{
  "n_layer": 13,
  "d_model": 256,
  "moe_layers": [0, 1, 2, 3, 4, 5, 6, 7, 8, 9, 10, 11, 12],
  "router_score": "softmax",
  "normalize_top_k": false,
  "lr_router": 0.000559,
  "head_dim": 64,
  "norm_place": "peri",
  "positions": "rope",
  "qk_norm": false,
  "init": "normal",
  "init_std_qkv": 0.0181,
  "optimizer": "adamw",
  "beta1": 0.9,
  "doc_mask": true
}
Below are experts of layer 10 (counted from 0) of a mixture-of-experts language model. Rows are named router (the router's row for the expert), gate (a neuron's input weights, with its number), up (a neuron's input weights, with its number) and show model dimensions 192-255. Each number is 128 + 24 x the weight over its row's rms, rounded and kept within 0 to 255. Numbers have three digits each.
After each expert's rows: a language model's description of what the expert responds to; "gets" lists some tokens that make up at least twice as much of what it gets as of all text. This comes from a sample of Wikipedia text that the model never trained on. Tokens count by the router's weight.

# expert 8
router:140121110124121099139153122124130120137108130133117139117126132118108154090121136157129112123143103125148071152144164148111143127131157118134115157118123131132170142162113144140138104133153103
gate0:144121163141081133098093104140146124134129133086145124151140113164131121141155126130138115142144141149132126071157130144102087103088134136147165141101091122134123095079097098114137169092067136
up0:110148100111168121153141145107130122130150158146140110131129144110103117132099097167117122159142116146109104165164102125138144123140114175105138163113183143141122144141079129156161116114132117
gate1:164163100130129115151173101133121090116111133138145098133142103129130086115129116121141145109142106134126114138118094077115119095181146174064138114091116142123135116077154124112146139132150111
up1:127132164186096123127126124147112143157166089101160155138166109107159125135140186132067132104147134111098110114165109147170132131103125151130127178118126129110178104150115155120103123126136130
gate2:130077126145129122124123141097096138125066114169121135165148161152119141150164170099122120133111104110127125134110095101127142092149141107111145166139127095124123163141069113107127141139143159
up2:113154110086112107107159093110141145109160143120127200103115127120155141069132128134166135141113133152138140160102114117119084119104118160141139090131076167131120128106109089099172101141136148
gate3:163054110171142153117108126107121091096127184117151092092134106127129103122150064133113149124106082152124127104086106142139139195112158125107171131155136120140125134100151135152122110135158198
up3:118131139152079064153140129140162128145145142137136144160086120118142134124122183084134108136132119138090146155128131118086110073109111129146134128106102124087106100098161094107113163108137114
gate4:099133120118084165133086146187111137170180135125128156098109086132109169141129136109109174141164133139094115145169172122091101111134095113144111134133147136111106080142118120113156152118130132
up4:156185060109104114105154107144155140096140157107101118114135098116132108102130121155143126120139135156163127158095135169119155108114126134101142139148104100142072133144110150195080162131140141
gate5:134135140097143147074135110177156108127122098128123129094137096120123111096116170136145111134138172148116112127138135084120129157132189132117171133143113128161126146128103126137152104141159127
up5:154119157135135146114059130157100139170129132136161115105108137130136103144095148139134157116090125104112161103163090129140114103098146168138115124133140146140145141107181151147133104142121122
gate6:115112145125123139124138118138170142136138158096143127142087122102108101133135076120147081123138120121118130120132158073076156129139140169161058082116135141084116140186149117093140120121147112
up6:111088156151118097079141109112111091114122115125120139148105149150105119137159130151113153165115099111098154107083149126079087131140102135123144161112125131197118118131072097150129083110125100
gate7:123127112182175068088093127130164141106115136147126114123144129113133141114125132138133067121152138124120127148145140092078119129128152091126134080157071122153130147063139143148114103146088103
up7:163117150099113154170166108101124171138122154137137173115108126166112092139107142114134135139092159159113149079146140165141108124126100164131129173109140099098128063148114131118104126112119142
gate8:123126121142131179135076150145106127117094192131097107099120117147167123131163124123132101153124178136150115120169140123140092111119071130147094113165153091136140144172120136113124145122137115
up8:134179161128121094101131135157128110146141107106100185116117148111121119136140148119134135135112106130118151113104153132102137102133117118123096107113108172093101086151090136121133144112117135
gate9:126175153139155135136126101131122116152125140112111103160114151113128117165125088089134099092119109132128103126098121138116152106125137130128183127148118118096130176122106123146149147131092112
up9:130168139115142139110128149110106147127139121113065177141154142138120097149106095118109073096085088121100104135120143175120148110146131120119158115146125123151154177114105123144151115143135136
gate10:135088168125090118114101119142192107143148100141146154113150130154121177145095146143113136125106141116135131109103113119148117140116107152106134180146117167085112113143097084132157058137149108
up10:118159123137070127133141151131136116125095114134113109123126130092168162124099109150140128140156129149130136126153126145115086105170098172164174083114144146124153153041122101145162090122148159
Description: Line breaks, spaces and sentence-opening prepositions such as In, On, During, After, until, plus list labels like Born: and shipwreck list headers.
gets: "\n", " ", " in", " In", " of", " on"

# expert 1
router:179135103105169136101107180129101163105127131184111109114127141127128135110082103123154117148117108127121100138106113164156161131119144161108153121138132100085099131118084148136097119128088125
gate0:093188107124139159166132165123082163136153135130158113185160117111131164105122119142144147103161145138129119128157115119164134051092130144141149116134110159136076112122116104098153120115142127
up0:138149108138103099159127215118130166106153106161113070133153107091123120101104117127142148114170124147132097158108156137156138121098130173140150095162129110156127134124113166100119129166135125
gate1:158139105112124081097110131077159114123175156159118126152115151112143118096129127114151121158128087169106131113121122132093121153134158141096163100157124126153128169127150140141136115131178063
up1:088115113165165126132121089123138090147154133118134115146111147096142141116131144120171098133165105137109125132122139093134136144121116140116105121129082121161158127148134113183119093137156093
gate2:098136115141078131162138145108161130145133060163063130133130109141157148136129123129139147121140130147162148193124133077100113141149169171141129147134115130145170129142128101107124130095130123
up2:121089076174150134141117142163143082137145107121099162103125128121161129157117080116128182115169096152116120183148114110107162115139079141166143154107143122134119152133131108124120141112102120
gate3:102114133129109158115127133088133118122092102144090148157093143112132129135139114121125110134123092166173116169102128112111160149125107146112166162134111144121157131087160130153137189145121124
up3:129139106145123119142136124117135134111085117183091134093125127119111110105125106126096113133102090136155087156150130122124201128111122116121148146128152135163161128142154134168133155170119145
gate4:133152149141127161113094133166127125112122157103119140125093114154146135140209162113112112114125107133215153164159145135137111130102124096168126103090115199144149125124149125111144123123144137
up4:096154138115120076163156101097134130156182101144161084112162135144107155115084113099160172138119139119059089073102105123140135131145144156104142142165142078110092130113134139125139126114095146
gate5:144128139143144140111101127093144124106099112112162148112149168108092111124118125157113122159132102163148130122127139109075144097143095142136140124136128103090139143121136151133091108153120100
up5:144113156117132170173121146121096161121151110104103137108124097107107115152110110106085127116126147087095134098144104146161080133135134142128143132092183128145122074123187135115126137147109149
gate6:123170127144120128139108117156106127170137145102111132140086149100160106171112097108145079156105143085163105133094071082099127148135164146109144139112170123126180126116144129135159134110117184
up6:128186166116111103120100142137092147152177138104112148135090106108140120116154099124131098148128105111114103154114113091126126128140108097113142076155131129128166126131117100128180119120085149
gate7:072112147124110118108140153124161114128118131116127092118114076115166134133119097120135179141133122140141184106125148124103120131161166137135106128167172189127095074150141111087131082126150146
up7:145083113127171122132112117099108146128102097124106163103154185112148095154102170121175149115103131130123181132124073151144151116130133125132149144092112109110109142158175129129111123127106089
gate8:167087119103150125127123125105161124110147143101139150119136139117130115136136099142141139160122113079123145127121143084138111078139090075102112120094151108138144099132109120098130090118122133
up8:174127110119080107113145193144146166130202110139104107142068106141095164170136137048125103138149098169138106130115149133162120096090133087130140111135127136166162085121096166103119118099101146
gate9:084116137124113180145104102130123118150080135109123144150111140126137133149097108119080136107142150151118142096146136154140146089102084119105084122098125119145139110130138101175110140141118113
up9:166104127183125152132131100072159091092102100125137160132105120118136113103093131120152156159118108153102080099106122192137132115103121149143085137148099109122143102110118118158123137081123117
gate10:125132132123142144094121118146130133129116162077132121136128094115122156148125159092119145131151115110091092147125149088130073091122162135126177186132111113099136157130091150127204123106112146
up10:150113106123167150096119140144128089108140125084085127112157120100177168079095177078152145107173112121098104101122168123171094115125150141125142151144100152099129145134103181111165116137145108
Description: Articles like the, an, The, plus coordinate pieces such as ″W, ′, °N and infobox fields like km², (age, Youth career.
gets: " the", " The", " /", " an", "The", "ing"

# expert 9
router:170128117137151098161145129118148087131120127089116100149111118134111125084144104131138105128112131148117092134119139128120128092136138104149137113117088182144151140144134105141138114139142134
gate0:099160168109145166125117156115109129143085144112085204091170136141173096090094105098126168103162144125134177113144092142110130159119150105124132137088101137132147128120131162121189118133142136
up0:139126163112092155123130110150095097128134125119092133161141190088131113109106127133119181131139125127110099109097113132095142174117095110148136130112097135129143106128104117105109131083121136
gate1:142139146163060136132098127135102126147080154136084129054121135154160134161117107124128111120137152148063136121161127174179123114113129148154133158136140132119142120118120111136131095109130151
up1:111140149118138131167135058127130128143153165111173169168151139144085092133138095111117129123163110104114151139119144121102104151137147124092113124095156133153142139131131116144096100137117110
gate2:148146097086140139169090121149128128101091122145119120157121147095153125159140101163110159141109130101149103140085163164131143128174149156120178121134161143074149150117131079103140157142126157
up2:138124124094162143123097106138129146096126118140094104163115150108146119188138136146128134158111139104157071124081138141072159146148153138104170116156110132091134165095132072139145152144133135
gate3:089100166082120115095141085141098121100102099128132198131114160134191138098129096133168125123126137145114099115135137165130097095143157134113117121126124131101106113101113138104102097172122142
up3:155077138153114098102126150129155152098153141140125110099139137121130163140128148148123105099129131112171083136137159113149146126109101132141121125093113116113129096136147124135113110119142108
gate4:127141085117160103172167101148106151097149106140102147105139145127117150098094120134133161158162142137108127096133100127170173133129123148130126106156122132089159160128111098107102152162106107
up4:123115140116102130161133112174142119140180132149057123108129091087153093105141150130122130104122115141124108109134111135147141163112110130109141157134148128129145133170109136135112133175127118
gate5:111130099178113195149127167126108123120164121140116111097094080158095133172151123110133129091095126095110159149147076136157138111094106149112128160118129117109119129091130151153125126163103153
up5:097175138177099149134140166104146130138130116136130115165101108142090084124158145115099149121159131141146078146121122098114091094104067121109146097137119125110112158100117141103116130060119147
gate6:105187120129094122140142127133104146161130138144128140141132143134111111135116142106118136126152090099125117131153169180133130126130125135096176142100132139116120126130155176123121129176138200
up6:121134106097130092127100099158107084130129128136139153121130159134153120136125101141135159117164093069126158159171131174108138113160121134095130116147108138165149158109091138173125101137184152
gate7:132096143164080101108138121120115130160144096135126126126164140139153125135138061103159136172122129135111101130187112154148099123131141141087122140135131104116126106080131156132102147167112144
up7:133113103070140145151129093126135117117133177109158138172071131107105139130152142131108071105117097122142136146135141090121103123150138109143151140124146118116094108155074089139173132100075148
gate8:100122121131088165150137087172092140146157120120131099177170136178146133136101083158116157133096135106118108141115099133128136121112113133108072143103122179118130111152152124165129135134119130
up8:099164115137100161139144110122133121129149086109146106143131141123116116126127123141143172143121109133091115165100116146099164120133124118119098121159154144113133118148115173155148173124158104
gate9:138115103158098129094102090138141159131109113181102138085112127143113120117088103169131146132144119140137118129145117165120111124139090139085139085135146107143127134110096150123070135133132130
up9:112135103162118142116098111156123163085108113136097117122080124134162146091112155154141101145120095123130111156114125132103097145175135113104136060141153117165128156141104157128120111136147136
gate10:109119134128141132115148135108114124086139155104128098141063147137139124129126156127079102136079124120129098160159121092105109099144092071134152131107142148163151101098135109074143155077145132
up10:100129128127158173120121140090095127147144181132140107134100116125122085172098132113134111104123127079144091143122137073061134092161121108147145140080169158145113138135143119065122119118157100
Description: Table cell pipes, list hyphens and line breaks in tracklists, filmographies and rosters, plus sentence-final periods after a word or year.
gets: " |", "|", "-", "\n", ".", " D"

# expert 13
router:101118156151133094152115146149152097141120140124134120118119146127118107139121140127132121183158130141118138119131146134121156137115135137109104131134126067084110147080118111115134106133142128
gate0:096131074129126174130126117118130136133135099124168130177104100125142133126138123170102157129163153117157081126159138114151090104106144109119137137106140114155112113145144119132135122126155134
up0:095144115077125112129151163109164103156089146110133104062125129158134078093104151104142128099083081118172123166154124157151130113169124123123097129119157167154148156128082140098152103164119119
gate1:136104122155110120107138140119122089126142111134102135083098159140113170109170122121150152160140120106127140117110107129072141130111120126123142122129167098108158116102166160127105166067150150
up1:194114119140169148120166138132141101120126132137107131092141105114090099151114143122115103124143169167152124129140145118140147127107078138108086170088137170124101075126147131125111098107131125
gate2:177129140129116142160102129117148148127113094115149126128109146133154072133101125078145129107068142137120116131107138123130107164129123110128121099147128157127115131115128139164133141163109178
up2:116133159166152131118151078154137164108103127162096147172129139091155082079107141129164112126124150113109159133132096118149089168133091104126108140151116139138115155100128129128148153094093138
gate3:065150139087100172164127091160055175141146139127107144141165149111133135133164143141146139147138174113104136107102102082133134113108138134146108143167129114136094108135116149109129122116104170
up3:151155173147146138159089144097134129113129114164114160159160115172145140132120126137114160140160140141134127109133127114127132120107104152192124078113134140096119068137107099099128140147138133
gate4:124133102154140144161119125128077109118155131087166154122127166124100139105193148159144129141140094104065147118136116105111097164119127110148098131113133091123169109162150122111160125106159101
up4:158067107079157130122108127129132105142124100087167139170126137150157108144137187146113140169127100154087115093143154112155109167109134157129093102081095130135113111109143108130117148131140091
gate5:130140116190143122150140129122114091143128142129157120106099113111099133148123144082152117118123153121092178103135135160122117109145126150119142090135107108134179088159165148149128160080091144
up5:122189122094084094127148119121144160131107149107134143163097115106148152158122145120054124104101124163138136156097122162115121144134169146071069175132108063107106180129136139150160154123137123
gate6:139142154120159092111130121127170126133132171138100099165120110133120197140120126102126115134097136097089153150177088127145110169144129079144089119170091122122108134127114103133110164134149142
up6:134114169080117141118104137139156129103125126100127150117160113140108108102129167148119125118160116137091151143152162123127157124144131114089093112159128142105159133096157105127105139146117157
gate7:105101143121128143111133151104114142094144193128159117159107138157153102113148091143097123149166140094090133179141133133099138092143059097120141161107138127131095084128112119142140131146189145
up7:128101103148113145122152118117135105113138130091145150154105141121140132093167120121109091130152146096093135118126137095067100172129125076133157166127132158123110123151118130116142137122142135
gate8:160142123170133129131118120151130161151126142108121133113192138130116100099140172087159115071126120115136130129156097179113117063117096128116134115124140115118145128100121163162124195112105120
up8:139110123107153168142144113089142146081112130132108140121092103103147124131110089156100142163175127147120133133139156133135119154129141117155112134148116155160126135131114094082146067145103151
gate9:148101074137106079147138084137080111137103120127166089184119119121160105146126132149132105137152121103130107161139077148157144147143171127152171124116098124123124129131169080135116149164136104
up9:073106165082138111088143111143118127137155109107121125146134118123113144165146114123115139099086107150164116135116132092088153080115136154161107113151100149121131140142088150095151106151129137
gate10:134133141140156153120163116164124156145131151091118118170119158130159151153095146121127091121089157117092142129134094099134103109127140153152138150132079111118136165146139135142120117102132158
up10:117124144132165114139169144174123088129145133083149120115126168099140100151101155135131133115132122169122124125126084110115094096127143164125123138130079070104144166100171123143086148125111166
Description: The article a, and his or an, plus mid-name pieces like Die in San Diego and CJK or Bengali byte fragments.
gets: " a", " A", "u", " E", " his", " ="

# expert 2
router:128117140140158127140108134106165123116113097103133116086081134094129136131188150123149087072112142123125139147099129152123126159148118124138200123151144066137128138143179151153140116139093159
gate0:138146171144134140094129104134133137120140157146134125158131145118145122116124153109080086137149177143123135154146130147148116137118162162092109144119125123169083128148129136135184107108144138
up0:116127119102098162107086142068127126131143142131183159110124145114104112144117082140133077125136145120154128153157127133154126088140182151120109137135147148081098138173163126146143134218140120
gate1:152121153138122084137131103112123124136119132161103126173121102151116119090108153162120117134155161163147150129120175143118135148133107095146107123142094152180119095166096104126117080136118109
up1:128093115128136095105126148127128091122164132102110127146156120158128102116127173102143090120155111137171107138086173151140118128114156094121107106210120141122135157137161114081150078123129129
gate2:132130142175106148150173108100092151108121145163108120117115132127087138131132178078105137120118133140131118098121110132154099151061122140135129103106141159146111127093151105166118113138164152
up2:146132112127079160144142178108155141090142118082148145121127126148117127157147134131147132112152165134094125093142170124135150144103150115144121144141118150121127092135102084108133074084121086
gate3:125135142113087106147157109116127156103113144176127122139102086178120173164119093143135115177109116148081119120123122132159105090117122136148170158101148115114090145112129102154068120170118135
up3:147101091122152119122152141147129085138072130109121155126124114064183130113124150125114126126109118138110161135082145130110137112136125181136139153113108089130118159094149142105127131126122119
gate4:124147144089132144108162100143182112147131072109099152104130130128125110117130081148086143140105105163152143089116176139112099165132124102143094110103139146182156144154156161085126135127110129
up4:144134124142106164116137132112141104141141128095168123171107123134142121130117135118117096110117083114146133121102124054181112083199118081154164117130141148075122078129159112124141115120126162
gate5:128130174168168135148137077164086121112127144110107118102136147103134131127099166148121118123157124135139135107105113123094135115076138105157128158108112117150100107183132115150116125077111130
up5:128129115182174129082096123104124116133112127159164090133056150134145136103120136153121138101118127179160126141089135123080123095109124118149119126156129086107140125124106092138139130118140147
gate6:121118140125098161146161110124130133121151126129127126106115160118110137147102174146130127161099100117155140129163159126139102174146142121115128100129141151139102122145043130154134166078151138
up6:127132124109155087124142107163109091172119146138135137115154143173117142145088128141127138136140130088137134083101114137162119157123111065111107164141142135129137121134128113122108096136088133
gate7:128093112136102155116184100150136127117116155117111148120110121137127068119117108144113133103087116125094136133158147139096084106160122124140105149130108129112119110097102110093110113085125128
up7:121148157121134121137162179118156111138133137112154128101170128143121111070121165122105124162164144128101091108140133107088141127173113107182103111130085125123120134134105097126126117139129080
gate8:160149191152112119103123102137098128139146161123134131142122111146082128151182111143114123125133109117124097150153126144117138131120133143150142149117130129141163153144104092087120151135110129
up8:159142186157104135149148115139113140131168140124141107127124111133109161143137088140116157128118146072134100158108081134095155109121117107131158157153137145082147170152119130072096148134118126
gate9:149162131125138096139150098151120123097144161103144141167170109110138107173133118103138108098150162105086128138145164135137143138122156131118124174128130106168127117136112116129150135125085135
up9:140140127159104131101093147119148124134154130101114128108147145130102150130097113119163118123113192154148119117084139103141124115091121147097113162147130085093121137135145130121110117170119129
gate10:147099131158112137124138150133106154152127132126149117107129118162150182117128142160112104155164107102109141119153141134129175146130121102134113128110158128080128162124097146147131077077131109
up10:127143099131119131129105130121151153150140102166107135130144145125111105119133134136113113147123102126136132151109102142100082136162155151086111114137137104128127151125105143103096134112162112
Description: Years and numbers opening list items or dates, like 2025–26 and In 1845, plus the, in, of and infobox credits like Produced by.
gets: " the", " in", " to", " and", " The", " 0"

# expert 12
router:149081125138143136148117164140124104125090118148143102112135072085136106133144132138129096137154157160153130156159130140153120117128112132106139126173141111060168146118084152125109141170153107
gate0:128111145128046109111119180115139122114113111170125088126090154120135120080121091099155110111141085098144104124087143120087138138106148112107171115147120141137116108070135149122105079153144161
up0:134104143141124104139115169097133148144190124150106110140126180176090102127113065141144112140153123121170129115122094118146189105131126136146159115145128116129094119081151153089078119151117165
gate1:119144131124137140111135111146139192157131152108131112104142070149127145136124136110113152114091125100117175069113096132149099122144110132107122146130101188102106122159147122131140123084113126
up1:114135141113105134160145107148139140149141144094137123169123120098100122142137110124113119109152175118118126173199148138154109122136108138123126128120123109147129115111084153087134149112152133
gate2:138138150124106164117123161138140149139164106189163125172108104122133134113153104090099190175103101150069107154127114084119128088116113128177165148129122136133136119122137095123148141158154135
up2:125124101110161122114149128118140121129122157116081140133152116143124119152143174125134117133123144089179166114094158106144153127127128115119086128128137131163114124144076156142118161058141136
gate3:106144132095114128102100131157077076135129121138129120110155117174138115142125102132118139155109130084113095106151105161106163158111105096127124151142043080167156128096094143086148141125116128
up3:152144132135164155178117153108099151127112164112125129096155167117133102147129153102109122132136134136115151147160094125119102091160125129139121080111146148128127120124128124148107148140204110
gate4:120128181095150124093129134122146131137127113131134162108141107125140127124142098146111086123177101148113128141112138141129117095154146107147063130156115128168111110123122148099124175132107125
up4:127108103156130124126087134116150097137132128144093136119146133120155172102130117077118154110153103110123128105120112143138127195123108152122123063138160189144177117159138164105121080125118086
gate5:081095162130118106135119152183139153169138136133134158103128114106117107113152134091135129101112114138065131087150118118111081159115170135153141168160105127142157114121117129134151157107147121
up5:146135095122149114144126129154129140105133162149160127091161135114128104096126124116195183141122134177109169138119113128094108166171153142154145133078111099158160118172130154152108140161151100
gate6:141113143119147126109100187105104118141128113120122150147157121138132175153150116101108110112112130082125112109138134113190120121104135093186105105092080167118100090108105123134148088139139154
up6:173127122103140106120141096122119143152138116141162106125143137104149132139119139108167141148101132130126115118120122146153135138102112090128126142107074105091118142127139156112122106122124119
gate7:119117173091145142095083106128119148153107102114100130109130126151175106112119089115137142160089113143107111103132131091133151075090092141165129103120170135108168110123126117107158142092128128
up7:132119125138136200139108128144154112144159096121123123143153172149093130118139088174140149144146153128126170155141122093133152160145148107119096115140153116157128155148090119163125138135139121
gate8:145134131131137183138109119157117113182154152116173141114144096136115148125095181165121171085139114141092141124080102154096136152139091116116112105146106140111134087081127103084120099123170112
up8:147155092124129096112127115152128131086146174128137111147104164146154149139138116099150079118124143084095155123150162132134108135091125134088148164094133113104106131174130161090144144140113089
gate9:116106082107102170126117155140133125119163070109123120104137147109157145106121138152118149162176127139122161142096130087098112145090134106109105095142119110153151111114093119167117152146095133
up9:107141119129080169171149112116114136150161136162121096106161136135134120133115104154133132079161156099153115136152154084148095124150117084113114135147146116101136140149160072167101113112138136
gate10:130084107167139154147097154121088124171137118074164102158136124124109095152140101129110177079153186120135117103112118127147102076141125087163138112117107097119128096121170115119127120149131135
up10:137142081139140168137069147123105110161123135129124126151151126154116149139171139172093127115135108121129136120088105150110126115081074137143122145113137105135124115122141115125118174165103130
Description: Final pieces of names and plurals right before a table pipe, closing quote or line break, such as Corn-ea, Sam-os, games, Williams.
gets: "\n", "a", "es", " 1", "\"", " 2"

# expert 15
router:125126123154138126119128152110135140146129129132130143107174073111153143084114159117114144106103129137146152118147125109124122080145112127157078106142142192104165118082159139118130136111134152
gate0:135100120169170121127122121127146131082147161160119147135116113076095110130155122151129160146147158106152108069152155132088117096144153092153125122115084112145103081140143112133107153129134137
up0:122141121149152107182129087113111152120118104139075123145124097117045155140099120144133105072114137140157164091152104142120122109120089124116128113171080078117115123123134132164122127147109107
gate1:130166141108129085115125105099073134166147116111113100125112139124136092134163136145190083074130128130166152123099132112150116111111141093092137139145129105136109146162109135146103158133170156
up1:164177108145117144142143135118100126167153147153106112136115090123105082130148112155172075137105177093129121160109153111089099135092174078111126119185129150103082147138135136124086178147139166
gate2:082137150154093092126142141167095116154120115113174160149144148152158134144145147158098114120133095112086156121156125113151116080133126150138107114116151126115121184157124108091149123153150167
up2:109158115129111142099160132131121120129085089143129104112142121155160135110130105126154160138115114123133169124146143149133119111153107130118122127120135151120134136148123113164127060074148148
gate3:157147152119123126198098110139100114149120147098142139126108123133122098169121128124187149146120155126105094125103160100144143116119136135118170133138147080168115094133153109103109181109116086
up3:131127116155152149112150125099108168072096140119152106130123112135133152113148133139120137128136109116154115162154148150111115131125117108143134143126110192068118121130143151116159110118143141
gate4:092156170141087168128071161131075092165128134140123168139093157120078157141100175147136106090103102151132102171174120173119085131118115145083148140119131100107073099141116147162119165140117129
up4:133143128107124152115122105128135117158142136110154147150138147132112150133149139125161109119119109134141117153155141159116127125114151100073181121148087100099110140168111108151149129136137169
gate5:095154111144147096135125105125163141093131112134131147129126084128152127107121104086134129155094128110110175126117105132105162126153140129167129121170158158112137132131110112168107109077091139
up5:094139136146148124103143119134156168050140115146118145174131134131143130124110144100134112148103157139117178112080126119131166148131160124164110134163127130091152158113113149092126121117152136
gate6:092124131151100100166137149119130125055178148138128116117137125112145108117172163062121089187110131104114132158161142074139130114126114110180138132122133117109124115124152120129140180112131157
up6:142086121173120069127089152114120150134135148133139080119153151130163155091114132102098113129118106128109139116122124158115125118131144113169140097143094118114161153138156093118091135143164126
gate7:159106154105110143159115157150119114100140155121161157112121135130106141149107132119163116160101139141086136145070144128160109125099164172146109166110139090156098131136104150151146106093117142
up7:124165126105143107137112081144129134162114116164148132153137104150115113137134132108124149135112149130133134118109140121138161180117101142137183110179089161150130136153151118116128124163108115
gate8:099159086130073095138145148107133114123178156122122115162135117113114151149124097086136146113105119152114174115143088115179153151111105118101132144077162085125120137129140140085103122130143124
up8:139096109123127080140108153126093118120098079119140134086127098105117093087119081143095131127108111135095168137173137124123153126141124172150114118088143126123142142117171128162093088138107149
gate9:068166104136119153128088132133091119140134148106099102125139153171119109138148143121118120102132113115131091172155107141168122143112106120089146105151105066099150117147134109132186171152144156
up9:099109129125105159154126140134055110160159174134118108127118127161135118128186125145154131135134109118179088163104111129154099134118107128106112116122103102123114130105124128134132174141103117
gate10:117115117121101101122159133128127095110118129135111138144090115127108119124104156136155163129121124129137152135147125177151142138151104143125107137131106126110124141121108141123114144124146097
up10:101114137135164132136131101115152146137138089145099110154157149133136134125121111115138123123150083096134113168146151136071114116160144111133095138112152076131107141120144151114178107082130143
Description: Forms of be and have (is, was, were, has, been) after a subject like It or he, plus also and not.
gets: " was", " is", " as", " were", " are", " to"

# expert 5
router:124145140091140135136123138124109119132145143119107134152173084162114120129138163122121092048110130073140217124136102145142110089144120107136145153122132163127109120118114113094143156155140154
gate0:140112111140133114104154174105142110175118091186144132119097190122105117111143100088122144133099125149160102122151100099094143161143147121126084164103129115146136128127124110107165117090119107
up0:146091151160143149108107100091191132142113138131145133062145131086135107096136156176079129160105140147142092132150142159122160109134139149123130147107134158097102128153088120156127155122059106
gate1:150137125109107150112116120149092130146141156124145155163126112145114122130102123087104136084126136096111134070087127193122124100130093096119161125146108097131108098134142149150124148139181160
up1:120132147103159138114123100142116100108158124134105124124111119082095124104117097131113171134078141098087092144139099105118147155130159110142145101102115141125177190130136141132138132125146078
gate2:143128126149114108128097148134092134130145109119180142134140111112163156145108152201108182150131129075069107131124128136123149086106149113105145136127139149087123133094137139146100127123125097
up2:124144115101143119142140078136126128096102096162134125154121112161091106124153150162092143123122156157122123149105181108144113141131149134120100135108152089156150120168118087099137121118112105
gate3:112090124120146106159143127120104121166143112151158133129128141145110104144138130124132131160135134136122170104118135126140111178117147113158116142109110155159096099095089111148143121120064120
up3:182119124134154068096104123101119119180148108154131128135144123116142172136131126095108117146130118099119108158099121152136142143101139151109120149148169167139152123144148132117134143138099135
gate4:102139143107115115159156137137094123137157124115137149153083158105142145176141147117133142162108146132137099138156142056159133167116124149096108150115154123107148122191099123124180142114129134
up4:124110139132118133111124147087127137120140151147155125105156109094150082127114125155130133127130112183115122136071102157124142107128121105156140119133108141106136159057154091124121118106139150
gate5:098100101141173119170107125174138122092118065158108108097125104108117099114097073138123154145127137140124122140137135130128126128149073131138111099115148104162147160138134111140137093114145123
up5:109173089142124135171096117143143138188108091155134113088137121133138105084099122181055147112102097141149110170160146167117139140157101139141104085149137098118127151130173140097151152136121145
gate6:093136128162125125124189135112154159186144100142198128098151119144099123196120111141133169127111114151144110138102117120090155130074162149106148142163115122130142127094143139128153143087105135
up6:159115136126102161141094111107105130157117169128087144161139134149137138107173140083110142108148130137111126102139127108161071118135092098150108117110143106107110121082118078164123089127163162
gate7:147106150090119117115159123126133144151128190108149120130162102084110129197175159124129135131137142107140130110126159133117107151122093126109083156143144167126135157107109111088113157143119150
up7:119146121120174112116142113100151129118084119158118123091120152154166137151106131124143108111125099138135133146137121114139113162106098183136117106142146132110099137142120113146132129113125082
gate8:120129151106132094142109148123133134133181127137160189134135156142153134155114129103169126138147111134145120088127160140075119144091126129136088130101131119147101098132125114145133142122106168
up8:137141119112141142103098124148170135159092100121115157116152137127134112120133095072154129103187164107129132111124148159136096137137143179095144116138108117123132121120100160112097089145125151
gate9:132114114129134159117134105117115097109102148106098123135141115126164097124162109156121137147175138115159153104169117159135113123159093123147145149108108170125105144101139129118165137140146084
up9:122156166136124141144139157170170165143128133115112131122130126117172111169146101113099135138151153138158108167135083106125147080120109168102104119119089147110139096111150114137098162133084187
gate10:120124135133114133132116145128133114158111138082155112109145160114153090127112111121126148110141139179118124103142123136108149131104115165092118111148132144080159109117097127176107122090123123
up10:116097135098105105123126096136147154151164169134138151123099119138093154166147138115142137156138121093104106152115156142126119156126138101109147173124102101163143126141135149083162116122120100
Description: Commas, often fused to a word ending such as s, e, ) or a, plus and and semicolons in lists and tables.
gets: ",", "s,", " and", "e,", "),", "a,"